Below are experts of layer 10 (counted from 0) of a mixture-of-experts language model. Rows are named router (the router's row for the expert), gate (a neuron's input weights, with its number), up (a neuron's input weights, with its number), down (a neuron's output weights, with its number) and show model dimensions 112-223. Each number is 128 + 32 x the weight over its row's rms, rounded and kept within 0 to 255. Numbers have three digits each.
After each expert's rows: "comes before" lists some tokens at least twice as common just after its tokens as in all text; "mostly gets" lists some tokens that are sent to it at least half of the time. This comes from a sample of Wikipedia text that the model never trained on. Tokens count by the router's weight.

# expert 3
router:116139109167125144110105154101149185110143158097136099100165144052167131141161157127096157166185126147104186180139119159114136143108203187124128177187078136147129144104119140176129140119110097142135190180164190116140068116126106146187171133105115155132141111131147130185081160129099069124129159111150070110135187057105076116165110146109
gate0:140158093120165148163066055113136145058108162091150115110131084128164187154131202038114159095138167161148153073135099108102095090120098179084121144147071145127142146165140134198127134165086109118066171095192098114155129144118083123143159061168124138143080112124096083114193113130126118094140103207185129095078112145110117134084146169083
up0:171088178110169179084165174087108100124174155164122155100096096124099110138155142149133064130122212114125143050117110121155121105190086128109115168152145149100117064125098128112163128187112133110207105139135144086130081175101145155146161153178057163127113056153154122112175141083098144166138114163130150138142091147082162111150095111164
down0:138179158152163099183141118070178123159152152148147158159131110216142075168098135156098137156130112075104121147105144158125102049061135145160164187118124102115176140097162139099097115124185113142106134184117097086118119085109120127189145113149108180120185127121163158054092115097144091090080133122106120226126136122086133121100080065183
comes before: " |", "3", "4", "2", "6", "5"
mostly gets: " 5", "′", " 8", " 198", " 6", " February"

# expert 5
router:132116154178157114119072085140096122161123125133106165101151130093149149095165143103150161154128110140120154113106121103093147096172118174146144112078105101109124108201076105144166122137135085201082121178150066116171081082112119108089162116174136147109117092161112092144090094122166170110100146179141099114128193152138090167161141104134
gate0:101158149092106189127128131133125123139114145118154160098141140129101106055122120117129132124140111127119154118127086186106115069161089149166128070127159117135120122122147120059129151139107168170151160157110167124175093136064100141024113174124116147114150073151104119051149146154162092121165161150123078190160145110113137096179106158076
up0:129098126068128117134064159114131062067102165130100086117125189147198120132125183072109106134125158114157209135148141099145111166122142119174142178115119141221138104167119123138089243127120107117137094154116114126150146082043176082077138113102187121106133139067088095148165176168122151065127154173111167183126106138084067090156152112177
down0:130151105128129134082124140178108075144094142159103155146149150126132111105123111138189137166128199136093106160059019131070103097123147128079121129133148143102135099099122168098148154181141125081127151122144065155147126113124183067074141130143078117075138137120157081180146151089100158074121087067080083187128123160135082141095100164119
comes before: "|", "\n", "-", "The", "M", "P"
mostly gets: " (S", " (A", " (C", " (N", " '", " ["

# expert 8
router:135143121178091135143077147103148087146124126066116097096136177101133106093150173100078130163155102109208167171118117084150147117156164147115158173169089123071164147105144088157085150103152125142147165125116143112150095118156086144152147072127098119184121107158129090192112183140091097183107200106122138088171154091078147160193103106138
gate0:133189082143161131142128135102125118078166137099116193129069166169156057107128140105159105142149174094108108136167098142118123167068090115089171105124172124107110083109120097067139146110094117097171118118106109144071131110088154148155094117096129211093136111128115180161159181076170134200172166165129136118146163146159142123149159057151
up0:125108137093148156148092085071146136120137170120093144092087147113083193142083125109100102219154104088141118172122162143172132120161074128138151159090106178134189077171114134144151095063076097122143136159066128082133152160107165105074136179038106115102128190100114136122111104148144154163116108106083131147119114166081072198099062118148
down0:087144104176158136133148077084104030137075147152100069149130159140126084141094143191161089084152125113083096092092123111108162132127145137147097173117141146118116104094095122137109115111115076158145124143121114141194141138135144129117107107198102145106144066119142161125143131191127118168109103157118086009169170161154073106138126166132
comes before: " |", "8", "9", ";", "6", "7"
mostly gets: " 0", " 8", " 11", "9", " 9", "00"

# expert 15
router:141140152134085109126063090076132151163107090070172117124131096163170128182128141167135144164196080100102138119084111088148153172103171130115124114141095153074136190091071104167137138099143100136100153124129141130163099132094193136204179137147118153083125097046149165170120124119085120143110141102108162124127125046137143161179128157123
gate0:101190148098094094110063108142146125122087097145099090081135177103124087136098106120184076101076133080167162068133120169224163067109177104118115173173110045115146185142156133180134215105111103109168119130103145141151161082179076100096132116131186201137142121137146150128084134097144219121143116148115148101158151120147128118110106119086
up0:152176074094172185097128172154146098135164074056130155168124123114131169103135056148111073173179138109098139138144164160093155079094058106111085121180170153164154109136128089125167129155082127122151155102076134131145139120146132161107152144117092125122112106123165089101113120166130188151119134152073092085046168055080180158143132143150
down0:142147117112129180119081241172101126130071150164107159176149174149144104191130146174131135183148096135127208057167148067176165185146105136167171115154162157096104131116116137079174083084128116146155156126166116101162083174151152105112127115143116080133117111111110151151160161141155163125195151125119126125067091114094119086163078158100
comes before: " the", " to", " a", " in", " and", " that"
mostly gets: " However,", " if", " such", " continued", " much", " does"

# expert 13
router:119122147152137115128080089118069134135135123090119073119096105189153139147145114120127125157161067108164099085138145104062119137103127139060117154152065161059160161120086155160178151153194099154052138163139137061166110135063144105137141135151142183128138139095175119159164101118132167135087165140122162085177143129115092212120182177135
gate0:170115135122076121101058159102123118118145101125133105137142097146102116159108188176178127149140124162113111163114184120137139203169151134148139179146085134161122121154153106181152160112110112156091133123137154151212065147105117134097124126070141131114136159155186139145133112137069160126129120120057176176183161081082073142150127099136
up0:129132083088119091152109126158187070135179135112179092062122159124185087175119157158201181093083143128160089163120124104085102104137132129182119112135146162106117105091148094147135101111184155062103077132124142142059156138137121094113109104135076081158125096096109105127117132091121026134090124105106142094143093150130109124122108126134
down0:093166150147094131136099104132179121072127119094096095177136123092133144066210120145174146091106133109107119118099113073085115137132169126187084138154168093121110166134111193046135135095198147148161092121100146144114102165127180082204149053123108131169135144147085161154150141123168109159108142107166146047075104074122135128168114065070
comes before: " the", " a", " The", " his", " he", " He"
mostly gets: " during", " to", " would", " until", " on", " after"

# expert 16
router:156142180180113098056157117188108119173148163099147114065157101136180132122181087149101120173112107111141095142124082147080157112151148133148173141098135125081132128138135083090122154126092163131095125102124147134155080127125111089138155118130133125130166090125154150170130119144120087186082130119112159100136100120159173206160192135095
gate0:148166154133168147107136102163141143069193194116152092150150214193121093143129153116140112128134134138101137110101145094091111133139196122081190096132222154145125096157113132124104069101138144085130127092118175117133103112128132167185134187120136137115134112094118095131189122098139114130087147102181101089133160144157151156100082145132
up0:150180113133123143103130159147103115157119129166145075144107168112092120208116062090096109104123071113129103155108138133167155143159148063164118100093088146149102133132154118194099104091093090145131153183161126102084158135141080135144152161099087162156136107191176134118133143113059166153089150131137111142133138094121156175081094118105
down0:114044149102143160137127111140164093176122171083167166076130116154117071157111114107210143159152139137139100161097185173132131112122167159124064130155131157097111165123087125093132128120120071072131114106121131111137195164071118127136151101147109082168108129126102076120063147173109144152096141189166113117134163148163129162131082130130
comes before: " |", "|", "-", " 0", "=", "}"
mostly gets: " Votes", " −", " medalist(s)", " Candidate", "==See", "^{"